Experts of a small language model.
Size: 11 layers, width 192, vocabulary 11778, 43.9M parameters.
Training: a variant of SOAP for the experts, 275M tokens, 7908 steps.
Below are experts of layer 3 (counted from 0) of a mixture-of-experts language model. Rows are named router (the router's row for the expert), gate (a neuron's input weights, with its number), up (a neuron's input weights, with its number) and show model dimensions 0-191. Each number is 128 + 24 x the weight over its row's rms, rounded and kept within 0 to 255. Numbers have three digits each.
After each expert's rows: "gets" lists some tokens that make up at least twice as much of what it gets as of all text. This comes from a sample of Wikipedia text that the model never trained on. Tokens count by the router's weight.

# expert 2
router:096157133103114125158134176126139148153136085097099119129139150100142135111143153115174168107133128084083108126182098164129162155122132119145076141142145130168120086121133115118129154163124118144114130139117163125153140118095192156155169141161137134088098132110123085113133105090148133076163128163129145135114112107144107123111101120095134125132134104104100086115104112132138123118153145148138128177091106127102111126130126119120104104123122107113117126120087119088101121131096130171118184109169150126209099136095143116129131153099119130111164127146126172136135124114120101109
gate0:162135112150112088177126147129159091129135114151097140127117098129111133164180149132145150129128125161104068133123131109135153139100129124093159124145125114096144136130108136133126156112071131140170132067122140147124157140081131170162132124101177121127130119110112145107138115147175141127162087126116113134122113136072149094137128151098132085174104117116130146121123106107148122164094136149129154160117109128154152114123161134117145153141122105143137148097116175162096119130180104116149088142127107088169124163097142100146079136139102174125135130160119070156104146138140118113
up0:131158101147170123111080141105139152135172098073143132148173122151112121167115125124102122173129101133105151116129120069116103166141078122162128133138117120144125111129159111136186103113125117139120146116128123099123119113121126151162161107158142112119156113114132173138142181111139125107112123143158134142107160120171114136133112103133148116095136137134129117125115092147125149085131111088121099083155136119143156116140130180135102136133131168165087199136148113136111104089127110104107109094135129064127167124149144128125124074126124111124098123187128131114126067126130115149
gate1:122096167120120105116130154121171146124107098146178121122108104101108130147122109118155059105098120131167164166136149149107131101149159155195117124128129110137162141108132112123144117119086105096131125113145153112110135164133107150148091152120136100159097123179098121164103141154142133076148154120103107111120089121101156161141138099115078106133142114148125140129134112120115117141112160125134124143173118146115128151114118154151118149162115124160105167145115118153127097139139145101107187122159120129086134132116120095193080098119101111118093083119118107157115176131150140111
up1:098119129095109121129158157121176109111115133135160160107103137118102141135146090100153085075124137091163117147138110164156154125130154129123078144118145106180139119123090132146135110115098111135129119152127179109114132137151115149125111142112139102148117153189091102162121118128100144112123137110087119101139130170153146162114098109110093096189146059152108106116118138111131112156109124108137154112147105161133096116120119171123131131155116102129092199152104109128099122162112152138105147108146152156128133130120131131176091123137108109113085126104115091130099097086137129115
gate2:127083115105097102117155126071137078148112095192141142126098125148103095101090124073097103117138081137138102150140126120112148104109131133134146149164107150133124104134114102065111099072126116088096123079136108120142121132111116158137124135140145154124123105122110089131139105144158131123141130104151117100141118135120121138102121152163137147070140131133111143152115150121152107115176145162170148157136099149101099134155116125111143114110146132086131104117091152143136154100126119154117132154112116093128112172100107119153123108141063102117145102101167146135125184167143113123
up2:140168135188126141112100095155111118077159148103124075141171145107117156131125146184166131166107151109110148076122131119144142144127118116134098122132145128137122133135117149200100170134153139128130159158116173148107119123179175130118115132100117124134163131121165178132107137156125116169117145145113120143141151135148128129141148125093127116128110111114152143110149124126119123126090100105122113117127156113156134130133128140108126179192099103149115145103120118112140098152125138126153122098152109098112121063157119156105205142157158132103153152133097143141143084101135114132
gate3:146114105168139168088153121118136125145155165152109174156084156153141129085111141166125150123116128164114132139108105127120144159126127117106130152159095156116099132126172104131100095129170153139121107112123201075151073132138162160105112129109143134125163115126089179144169141122102115131089127105132119139157188134179118150166103120101125150130139140134140134117124117166101149067103086103129128113101129140114101136132122182139125129132143138138158145115108096136136122110127129120146166093115118143112133110166108130126161094093125144125143114164144134167131160167117142148
up3:120142102145115104109116101107158172087155105148130105146140136166119126126113126142093157127153124120136127101099113115106115135093137118140118156093101144109140135163097130112174161165144132116147144126077204152089108120135129125099124171134113130113185128136132152156121098093108119135141118120124125124116152137128074098163132159102106131098115111132134111106162098086134136083109102171121109171132101123159142119119145110091080136125112077110138163109133119156110105117153152135105141097150130168137144125101087164135187093163121127091119120105091154134074133127120147133
gate4:098123156154099152162116148121127142098129148148149128141096150096129106163144093128137148185086113169112115172117125130138120101096116148130118142136135115128135098128109098182137091163146139115094123125142177160098114087125116165104126093131127152119141137110116136162146114144136117099123099126148089126143130163137120192151174088133125113105144067141151147098121106149095130134111154174123115167150137168156116133125142138112121132132137108124109123154151124161105087160142099107109160114124130120118084146152099151142138132128112129129117057109102076135089111132190158120
up4:087142142167136157164132128081123159098115124128143141156110147130113130144146113146133135142076095129120136189125136156131144128141125152099113138159166088144138122120097111144126107165133144107101112112142152167085136130145107156101109074088107158083130122144134122152150116146141102109108111156109117110127149114191146173128146114146127100144155078128153139126127138167117132114129177140116113100124180156148091134116162142094101106134133100113087125125143150132068070160164128100121143129123152151129104129131132161130106158123126124137128094105073094153106101140128168091
gets: " in", " of", " on", " by", " for", " at"

# expert 48
router:138136099122114093116125133173112091156135116114095140142092141122107128080139115159117143141094098139112140124143149126152123097135115128132181097116128121156129136171181118106170163134145147106142141147086118157163155170076099134150121103140114120134111142127138079141128113144123140118112129122125171156100110153129121138138131125152160094166079102084125152133146145153106138090115123163171165107119141095160105167129158187130129112175135120120102120126112126108114155120167128079149113092112125150136082159135129144089131091169172159109125091128125148103151110164111125112
gate0:114133111126106091128127100134138150151104178106152170120142135116151129141146135112114122114112107141125069170127159160160120127124116119137107074128176077116095097147165162084103145106124082155120075159148174138100147155100154115137114128149108125136106140126119140105152158093137097117098142144108119125129134119105139148112096143146119121146174122100162113169118162074134141073099158115144139131115126090101129178133123120127095090162181127169134128129178156114133153098122123163150104180117129118127114143153133125131129128123169115105124117083123144118124122156140158111
up0:132135103101116122125142110101114090127088120111180183125107109138165095127139142133088115144158133118140115165105129162141133178159155152155118118122144084126092131146155156102120152111144090124122121140143112105097160180116147126136097120119093115151127195080127116100114130112169130136088164164107118122100125146154171110147105138168146127146168121094193155177118127099148117069102134095134109120112151136143146137178125122095144092135162096150127138130172118121128128146151117176138155152152127110162144124176131135131150120125156130126121117122109136132152096123132130149
gate1:108125140165117120113119143099134175165154162137153107117135109153107127122151127126140125133110164098137184152088160171123129138124140182120116115150114164099104109137146108149109124155161066144164098126127072097151134133100140153077099131136086157139113129169154098124125109135157091124135157138148104124109123152106054152125122121111126107112174092097116136122167116155097143151114144101116123157135119126145122161146156148095118186131171097153183124127150120151121110120114098129126153130084155137106165134133113120121143115119104105121145140149162118161159100111109102127
up1:107145110113137160175151147100118124130140160156133125147128115147123127129135100139152115158130148114095124088079147171134084132148137118158161111151134131086147136159112076097146121146143121126132136096106082080119130104115144150093129129174096141076102136150175108102140140127129104105106136097146089086077119111108097128082096167110121111083127116110153147122133120135170140184093150133138138164150160127131112137138139154131137181153146105144142115145120120128157122148106131105128132176105118133125104081072126132082151143136105116133182105129165132129139111113132095105
gate2:148110099141140134123127106152136156103134108099135128113127119108114094143133181124111118122141115101104132092126157117146095135142129106198096098196134115117126154130138150153120171119159078132134109139108111102141130132141126122179135100084108116162147135109149138094175115149128087181082160157147115093150125120154113097147137103121143148124140115138094117145121150101122152153088113141158163142129078096094126125156123089155141166105110125122123116103153134156116076089089136134137173129134104134123107131105134074125158104133151114098104116126108168165148099125088102117
up2:120164102118134092176156126117128130150101141129130126106106133114168169122102127110111120135094127162162134160090122134142161153135121147146125124129087125143133131126110076161085134127118178155133127115117121155137141130128183114106130116121137130143139104112183148149124157122150166090159139156129096152147137145111133151136114154125116158121120115073126122099119089143111126127193147143065093088140145097168149161136121148111132113103152135105147172131075151131121139126141162157142099137092101116142124048159110118104128146103128116109156150139116122100142086098155144085
gate3:194102115123139123163158140125147134160101153135141128161084118084065085133109117117183155095117109102150135092112137138095124138116107108158143110104159094131124103099127079103144146118101110134105116183130119123111126164153112083124173130115135146077137132108121137129114119093099124136136149122107093113143119079170168145136126115129139120146107113113113102077123127160149117138102153163098163145141141093115135119134123134132139147135109122121148143094137109154113129111137145116060155074143127122069136129105134071122138143144123114136162123104099115161159153113108106132
up3:167128100134180108144131123138104100152117140143138135142143106095073049120123178129110152126124119133112125097122142103142138138113092162138125108108157088148128132123112129118091120126119122162138142134132139093144178088162139082103111092110086073125138121094097128146106110147130124147158138144123182115114134105141099104131110101122122128096120127139120145137139143119169140145111147093154137108133120113093130146189139116104064136124122100129168116122162192145131123134137122116128123116113104120118081180144103138136149193146128126116168160105114119122149114081094115151
gate4:122087114167085130137103123111143145133135116137116127114101126133104093136130133166091090112089124085144152111095184121134129110153147096137112108121130113133156141125133110150123115117085160111064168142139129144154105142119131110121143144134103131119155150092133112122129073100109134141131131126101098107133126139147142084139123149125154068117193127150127128144172132155139108115131164133193165143079098116151107124146127107136153089147075144114131089126134100102088148155106146095127109096120138148127098140089151114130118075119113095110101173109111100128094099141164100120
up4:115165153102133139115131150131128096127121166135135167149098098126156158118139099113141104118119147161133144115208079171104106142119096158111106160153115115138062131155138079095166149117143099177157109126105126101104150120116094127112117100103152132138128107168108145110166180119160140124153125101131127141154141104119127143115136119141138172183092103123121142100097109117094143119116083118111107154167149135092122124093161149103105112124164111165156097091114137166157109112151098091140105169133153131148165139141111142146117149113132132145132121149135146128144129143107161131
gets: ":", "-", " Species", " Total", " Website", " Family"

# expert 9
router:132153128109125104140138179134158133139107093117133138138124134140138108103160155164152165113131099096116094097147078145101158112123136133130082173114135110178151115146135145119153153131152137080138109122098134109133131119142161146117158160171113111146101123125130110149110123112144115166130098152117158171079125131135128115116137128117186121165093079126115115127105170137123150120180073127114148163126108152140094112134151165111140084162150121106135157079081105123152154129135118170112141094142111132189100163091097146151115106127147120134107085148151157119130151130115109141
gate0:137136128120119136146106149129147154128079150136185098160149137136121157125095144121110138126146091138152158140135096135127148110171144114143130126198121117094154106128122153139133114132150096124106123106157115166113117097124126092112120093131161111130171129114105133140104094160154111132145136102122126129118130136180118161133111144152182070139135119130116178120133136135156106145128186108085082155134129156113140151147132167152116115129134143106124141134161168123126081150177207128088166139091120098145141148112121106160141142151142166120116146129128100149149114081076138140
up0:126087126171131124120167137166148106156192114118097155105086106139110125153092109138149110138133113136103097136159118138144110118152092086136088141148131110093184102107133120154129115164092143131122136124087136103116147085133168130107136099111115162119089118092163159105140179150118099145121091150106124105119116148118127140141134146065123139098140178079160118141095113088113115117129112140111112168135135115131139160106099159141146136137126139126137119117116081139108113163135120130150152153126114143118105110133056094151121129175095121102105143126154136103105129083157152129
gate1:104166136137098124160161092176148107154129152144148147111130174133126106109145135147120132150141132127107133121061125116125091095154098142146150125122108119154125131121160139126165143135122122110124111124158153152103144187136163135142099150088133178145144168139093124147099074113116142129126131138075163164120095124120131142143102100126103088108145114144065105163099136127130157107125152142130128136156129107161137125177110064089169138140121111142143090145119107155107130118095134148154133175112157142122117156113117143099177127143112139153123114122086137127146197148134138105
up1:159102091115144125103086138092122132089108133134107141123128101128126166133138125113118106113098117147136132129193133138130176169089132113093090147133141128096117140136107088131111090112099128131114143139115110110147119058124094107118174091136149097094108096101146128125170165142165127137135148113178088089136146138132131136118155148113126167127109139096176155091154111125115093107134132089141136133105129170115112137073152201149103122111113121120121141108142125123126133142169132118116106101178099085143117092138152114142073141114157111112121123131158118120096094130114136123
gate2:113162140126129127157089154120102133099154100156077171200174158138133105111124129102131136150119109139142140126160161080122156146123082102123132177144150118146117149118138156127088134128118138138117149074144140133122116146094149126159083096135134106150160164108110140151156131138126095109115127127103120155110134153148105139152098090096127125123138120097093144131133136102107119120123146095154078101167106117131100136138165120117139138122101118178144145099091175113159122162138102122137122154131103159149135154132137119163116127112056174155157093146164121165092109149131118111
up2:171085151107141124109129138133147131132102151114140100057092091104135137146142152091105132146141142117144117119120094197125121140131169134146138087087144149133118132119145105153198109125139109160139146169105129106120156126111111150125147130076111108094094145117122151159151092099171121102145086097148114100149134104106112124085146157154120137143153154100153107149134104107128125090107115164095199142125122114131134113135104142137156124154148124106093125124182077147075134119118110132115156126167133087133116157158138109118128112096138106127116117127111155107159137108131135142
gate3:102132119136112094128185141145169096166138109135135134106150102107070089155120121128088146120139130113147088141108157139091119129131077181097138104141138185102130150158074112150140093164120133122138122147114177124134140144127138127101142155120141125163122106146096117134160147143123070154144149136123147116169152088130105137138116121168114110141165122162101120069104140125141120150147117132119157166156187123155122122122127084142122094094113080116164127119104132121098139102146143105137104106139102134092104087155119093144162086134120091112107144126098127130124117114124142109
up3:089144118131105133149168146102144125140135108135122107109146130110042129140092131123097175096125171099116101111134156113101137133165089125123130107111142183163146132155106105152135110121125152119139134128100143118124119165114125105143128177135126128134103136125110113098142135117132054141142139141137112114120131116163109106149123123139104134140129113142126125089086148114108103119132138153096174152149179136154114096111116103137116133108083118121155118082074127091111172107144101114084087109187091127065131104170104150108133129149149096088147154130110135153102130114127122132
gate4:117130134104142105125148110110132103158171143141104147163131093144131083168116152112106149079094113117129096105104156085129120149096096141083152126128121113129135120125166150195139143107133111118100167121118117145136100107146122150102127063111130144170111101174147133117067145125139147131153122123114123103130138117106101145140120148167136130185157115131089151122153110132113117124142109110082110144148150132128145141137112106089090119144104126106126122145149093147115107134148108107144114106128102111130146058100118155125172124115055078126110129170096126121156146138169109139
up4:118138147110130085122150111103143107154171145161106137163124107152163091148114146112125121094115105149135118110105150061139112143095106148081138134128100116155159103134142149169142113107146113150128152139136131131133112104134130129130101076132116140159122089162168127148054162124121156123132106121112113094127135097101121139127124119163136132190187145132105138129152124126100133109130105114081092129139132133135136128143122085109095120148091127103112142138149082144149145159138117081117129103137100120157124072130117165128164101090071079141110134157109098123168160144146120130
gets: " of", " the", " in", ":", " for", " on"

# expert 6
router:112118101150146093137148143129107123117110128113089126189133149143145128117129164121160082147157083097135098080149125132130141118119097110114150120153108128088169102157153135078117127124113094130143102189142084125137116124103142112139151111121109150092092113132090133114116116127147138144093106172117125103140124097094127133138100139127164164140159180136106143132100114140108176114153148140162134140089153090121090132119115107131146092098127119154138107097088086143101126122151108190146128118138092128095114117125085110149152085145110131136136134129162114055144132155120151143
gate0:173095130106143135173122189157156098112127143157138061078162108145162089114131123146144135159118127108122125118108151123133136087147138189141156152176133108161163110128102144101092169108153113147145167144117119111124122146132141110133114122111100108148169094124102111142150125117124122137134137154141121133190148145156130109204134123155114148109111111158153146132104134083148168140121117152136162137120130137156145121170116149132153167125138128096096110154119153094114121140154070143147151153116092126148150130142152122144130085157114130151124123143088122125086129136098153124
up0:122158130129093157139111139105135124133147114146123116108080130116165099113161173148106088110129088118115141100091116155140078110145132129125093107170160111131151147130135132137126131083148105135148105158150120121128145119100095080135067096106114100154182116142142111112105108127124159135143124114114084131112146165137133131154155122153122153127139115131091149178118109103075115113089127116142159115115107126126134150083151120100134094141162147110149142129181167100149083125165166136125091107094129091169136129076141171134125083149114135138137085126115103135143126130091156132
gate1:132124094093168084138151146106114154103124166164122126145180159082125116138123106089120102176142136134119096140114127145138137141164096121146088151154102141082147143137176091146095111111173155137118125118133102112135112109138170144174099142101164130127113150142135103151139146087128164128124163172148153168124122142104058127147121138088130116147140101117154171119106137178116095117142099162173157119135119146142168104123121165133093122130091136113124140128138161126125162123103153135094093161108100135125142101127149111157128113157131121135114131107148109142106099152091158116
up1:098121123158097144092098125155127118138143090120117139097109093148159146157149146151112142099113145119123179124142126123149089109111156093106127125088129126189087105134084183123127095173116112080125146138122185157124127137125116106077163112163084132110137105106124129115102099154155110152132127104154109116145107168149156127095119138148118122100117179106104066147144094085106175138102149086102088118114117159107098175138129093116122140125144139128123109124100105134151132159145117125111176108126141161164104134145130148104137131103119130124123118124098120132164152111144115120
gate2:128143141181146136144149132133127087112117135138171101133098113151092158119088146120085095114131120076153147125138114128153137145123135142159044127120144154170085137146142093111152132149197122092081102123139125116108140160148107149156132111155116135141107097110116136136157125133135111118112138129140132125148124112105128113123105161091112114125151123113133111112103158113112125103122095160112172177096120127098142145137163103142119069137114115103107121134135124123078122111126140101193143131123188079099121119112171129143083141113189153115123110145103116148119145137156141147
up2:162152128108111151133133146140112136111142126147119189130089120117134090145150092135128138145135131181102110129122132145074110103145118129111197141127121122141142139111104125182078169096068141179141152149117124105148115111143136126085111146100140095111127101134156143080104142140088122097144121130118136137138083117169118099144150127164139166127109125143126148148126093110114147191148141139149075117126136119148136120119107157110116167145131128135093171119131132127167162145114108125105121150133081156113143186113092128130163142132074088119132112084114149143125120122107115107
gate3:134146121142119168142144173119136181104096174123072147131154121168175111119159112120131102132124135125132131115077070126149111099129144160131142106125134115115145099110150121130146098104120148159103124157140107142093130122164106082138134118133099142151153134137169139124124122153108088133116140123074104124103130107100139127152119149103175126137190102114198128146134129118099120102130143122138183148090109150106123120156141124107128122179138123099133076129132157101136090109123087113105141089111160145145144095121141096182147102103127136139095137111110123114079097129141133154
up3:130141137127111161152158151119117166109079169119084161144137129169136122110172117145131102130118109105099123098098088131140121108150122151125156116135144112113142123117132131108133102138128154173089127169124122141118135136164098070151112105140092130137175107122158135122116103124105095133083147117096107140100142093072129126160145168100155139132165115122186108174133129117094104063125125112149157121118126157138121104154124154103122155150162118119109094144123158103144134114127114105130159112130159141153119116111108082157155115134114140135063107137111113102078090109155155159
gate4:143128100103137101167117090164098149147100155193119141113142143125128102122126172121138146135136127142130134121150131114116122070123138111072143108158177093140068129104123162125173154115121138159136117148119100103171176118112158140115104145168133117143130151160136122132132090121160184137183125126113160102137119109145066132152124101163119133175126081137129131129181156110104119143093120141134128120124153131097124127156118132104138137094139128122126146148158162119136154149129116147112136149107099151172113149122116090106121143160125117146185115151172121114112164157106094130
up4:124135105117136128135115093166092145134079150159143168123128141127103109132110165119119106112108135183146119102139109096118119107122125134085141097148152114104100164106124161134148153127099125143124137140100081113180190122102143134130112161150098132111107145166149125143104111122147170120159148098103142084139112116141105105134131109177128119196129103111122118126201142124114155122101113171128122146146137137123099125152135179086149150096125132129098133166147154120139133134075111141100125139139083157123122118130111068076126135172150125131153089136147134124116151127141168121
gets: "0", "6", "4", "5", "8", "7"

# expert 24
router:143121159148143114113124116155139059118168063128151137090103146142112119126099146104147119157120107119159136123114091130098174107120117140128134156119135155151125117146097143100137126142146099089131126147078117126108135104160125101157162174138086149116134102134057149139139162139158171127118133117135127160163164142131104146102152125131125080178148150128109131082147155143129154156129126130130116135113083103129118119108179149140149094153137156131137109095107108105129132175107130116136121174178090128130172107130089123182127126157110115160134123099133135125146151149166150110
gate0:124109156127118185130140113156094105167125131143137127102164134138169100120113150100120134080152149098144145078128144131173123092157151119123134128149178128114096122127145148118135142111144123141144132128074138123093129119107144153120113128100124131188143118167173133147133149126119108155120070118151126126128107128109105116145131157088115132158104114126149105185149166111115157148101169124121141184115133116155157076163117112159119145171068114124111148108141109104139108111076089149131117184124115169136131127116103145126113137123112094129147096143120128109119133144146075082
up0:143151118141132065124112141111144117089146108127144125122080143117097150139134122165109128182122119157136107177146088125094133150117114133138112135097090135114175118124106101148153115145120147103120103118182101142176128141141097083137135121152142112108104127107113125090134098138133153097142191146101121141130138108160144134113160090176143130120154133122123132081094096141110078117159079126149116091144135115097118179114135140112154126108181152114144092158147143173107121151153154116105140077128138075097145125128155100129137091134137148120125144113157137147123102131111158164
gate1:123148106117129120116103125150098140134109126153192147181124122131119122128138118097144149175134102152082107142104142131168126132136146131113140176084136072136126110137144148163155089119133150130142114155125121092123103111136127167111133172163095114161109136148153126112105110114081133118085093152107122130096126134128163097174094069094146130145158080133113124164100135115123099144101140135081102128124155122159118111129133087113107134107094164157126142144123165137141139146118135110120105133145148187122135113137136155152152147158160097143125117086189136102105084148123103110
up1:119128095106150095142126093141140136126109135129182157166124152120141111137109123089156147152138101127094123139108133151162102154117188137097143165074114102129126079131165140145164092112117150135147113155130101134125108134149138143120127183145074106175112146152137149124135126129080112133105101137100109144090123147161162129160084092094119113168157098129141089146112142114109118140132128132062123100131155104177140122122134084151109125096088156148132123135129141127116157125145145117135108158137154179155131101121116124142131158170124123136109139112193146095101104123127122100
gate2:114104124097150152172128143171150149147135163174105133153098160136146152076144152114131079136090169155138136115121172112137145104134108139139136119124168167112122148120158094096153164145104120120133132139127145110140119120150110146146140123126168101087096104130148090156102116121122155135109160114102170195146124086140117124149086137103179162134114155149091105111129157190150106095124137103123122101140139147116133133166105111129156097154104092145128145129120162185155109156118120137103152112106115085109095154134132152152151124122138145176122153105144132118111134155157135109
up2:149100112097139128169145120172127149120135163135096133140092172134139148041102125121117086123127131140132120135109126130120151100109111147132149118138147170123159162133140138087187188169098119118147146119130132114113140134096127136151146114161107121090107102139128125147101133137123103156093151134110184183153145062117105126150108159131193130153121124149112103101135168143122149107146133094105139125125144144113104163179107112138138096144135097113105150135121127155156128166160118157149159101134118120097120142105117136162171137131102136137106135157152146104094170126121131108
gate3:148120124106098143116087129146117125128102115116121117146075114102107124123122119111129155139140136113172128114165142111160126131102180107155156134119122110157169143121127115078156121175083151112117128133109122112110177168151117149129130128169154111067158166113129103134108120170139111133123134139126151099146120129159090148090142113114157076130160114090159120065153146167138095129126099143109131152122155121108137109121107154168171109144107141128150183165122090123174109112113118154109112153123096109127149087093131161115122137099113130165144087104147165104138134148142093123
up3:140112120101110115130072111146117121129110100111118116142076119101110110137128103089119144141141141133171116124170154112171132122113167120138157136115121114149166129115123120093158112168096139088117129124093147105115191176166111151155127116157129113068159160103130117117097136180144119134118134143105147103153134133159114150082135119140153075132133109096179120079143157168144096131118131138116132151130143121119129097119118141146193113160109151131153193148111094130154101111114123155105103144151094114125132096104125163117127112108121120155131100080143155101142133149157103123
gate4:118100119122141113128108131194159091118110109159130149150136127112142132151087135174094172129082138068130134109133127144144159115067162139076108131143100119121128113101116114106135131198143162126112131125143124157134092130124106119121117143085112115151116174086113145127086104132080177124158142130129143098088107144147170143112094137133123110108100100151129098160123138121119109098160137158132121128164127126162119116130125114139165106134123115142149108130162114172095112105102135103113129118117137181167115137152113131118140145137132154141083107149193091101130136091104131119
up4:121133103128085110136123085144142147100108133145117141136134141113148135141130138109127149118109137115136147092137124121137156135054156162112111135146082137131169103134122129108124106183107154148109131140123135112093137124130107078162108116095125154149138152125085160131131127141106172158140160170104119076101151136114133121076115139142109086114131092152111102129124134125122121115139145114101082116136144136150129066095116127100181129165158116121133077063191119146103122136162103136118099128107146110158151131170093100116113147144118135145089157144141098092115115112172158134
gets: "2", "0", "9", "1", "3", "5"

# expert 57
router:131139100065103116132097180147127135147154109078089129101117100140145142141146159142161179114132119112104101149142108135148153152123111113128117094135143081154146141122122116135173119169102153144115123153131141113141174103136143146164177148153129104173103177112146131136111124109138109071124095119120104164087108122162153115089133114093162104142128123107115074122104129118130151106137129136124148149113106098143102138159132125138151124125136091112112161120113084099087115119113129145140139108143153100188080143082175123137132148086116126085118128163135164111153124115122122132
gate0:141127112139131147145118117095125105117105192110106097134087125113135143098122138183164153122109129158157118124105146098155137079121103158109115185137112146187121180121144134093175124118132147135116115123127111140088127093117112157103133126117096071126132128131139094140118106127151143133102091140131135143124074168115108118149156114077173094146132146107097084115154112160120196101123119133166152143151131098154129138109131163162128143126109131117114120117125122114153097110186117118095132160130110133137081100129127156122128141132143135134138145102119108102086127159071152141
up0:095124150134129113105136148136130154139154068139130126129168123136108102155139113061096086124156123113124151122145125156103108192131171083138137086107130111064132095127120103175079143126121113122167145122115136120154128161124161108158121129142152180144122131120113174128125150140116117132153138127132107119133174106126146138116106134179081166109139128116152142140135132108127050147151130124090116120097145160096123134125113112091094114125148124129140117136139115143096164151075137135155127097130126132096170158122131097154159107126109126116136113145130159155152134111174089093
gate1:118128153108127132120127143135138123166125092071164131116141069089144135155129120115121115128137147137113084141153132132122099117116142115120069097128128110067117148164107128142101148124145147098127111168104105165161130104108127107123188100099119105163109190147123120123162143136129122116128130084099108179144114156157108151131138087153097089161152100148086121144124166106099179127102106090157139159133146165130136128125097106118099138121123129082138112153126107103155138108105119107147138144130141062127112120156138110119162130154123118065115139131147142121122110100112155105
up1:130115151110121121113124129147139126165123117085159116103128085079131140151127106118132133120135129136111092144157135138118085129125136104135080080127150119069105138149098135152105142122176154098117109167107102154155122092126134111127187087103117118171110174145138115134162148137127139116121153081096118179146115142150101169112144093145103104163153095147095122158134164113104181140093096099154153162116149152125137127128078100106120138120123135081131110148133103102154154103118122123147142148119124066131090119136135117123153128150151098062109143107139137123124118114131147098
gate2:094096138179138126163110127122151141154145142130125147160104097077101108124138132168103145126113129173091157110137124083123136148135134137177131095133094146175117131127133136110146132108159149096150103150171123108121140154132114176135127118133116136138104162167151139117105146108104149074129096135105149117093142097090137145152083122174141113109093138154123102079115102118117145114099111168116130095126092100122145131128131129165146115138136105138136150159125125141120065105101102081150149151097131113104119126180111129098159148091129174176099168144119111124125165122160123128
up2:165115127148119128144117131124164093148141142125167144136115159143131157106122139175102152144102126175168106113136095139158132172106137141133123119117100117124094146101093104122131142149137125113127104142128084137144119108137120139117118137135141149162093117116111151124107150090128159161156137147102104100156116167130122155194146153143117106123138097159147111131085134112135151124133106138152147153103109107118062113076151074127140119157132097137147141127118099123150094167103110124125109134125079115122154118105149107118115183082169095160126184124167174135112086099184133130
gate3:123118141141122140095138103112172114134121119118154166162167092134125148089098058145109120079143114156154102131130095117139106105121153119132154105161104117119116128120123155133134108130136107134156113135162116140126136181156153103130142175130167126128128117088129088133107108135131159113099132114108116120146126104160153167128183097162081140168110120175167114104119118110141133146139113145164126152101103158103154126169107099119087139090112187112106140121110133141133123096147143148118095098100120115168142102131118142087118110079103129143114108157138112083158153132142185152
up3:133094133119126142127114093123146109120141126109156179160127084151131123083114093152137137113144108148141095122125095151132082103121120106130139098120134123106108111101116169131133112141134109128154123154146078120136119164155149113127142186119154156131124123086134109135129119145115153122086145151100115128152114081202145164132180086166086127143101125168185123120098132119129129180132112123131116143095068156091134139150112126159114126089128154102103154135127145158133117104132138139116103111097104101177127107157137134096130124098115145146103117139149124083135168130156181163
gate4:136127114124167165062130138112177128104126101151113121137115127147175141137145095157124136136148163128084141157078130092139122123150119117118128137106092137073128128123116095094110130103101119110138164116144175118164158133085142122129165124165143134122059172117127137122110138136144110103102106123156127121120107077100151096149143128101170120091107162111145128091134146157147168150118087177148138119136061102148112140156121136156119128139123129166138124146131116122134110145125148148112167082141116166095098098108151125101155125119132102089172131125128120154121090114111130154
up4:121133140135100115171118127167094141149115139094122131103137115089095124112125161087150093137121120141131109106143147142131110153087151110156129133131151125182087143101128149180163145156126171174137125108131081125102123104164116169146083126081138100117209085170087113136114138103105144147119117114109161142134123194144106116128095136146116146152124100111146137138110089100111115098129155115111133132098165132141162105100106122098112153119140134111078117125140127124117166119105108135163111168138150107146147105139117104173087131148109157140105132092119118116117141150157122108
gets: " to", " in", " of", " from", " by", ":"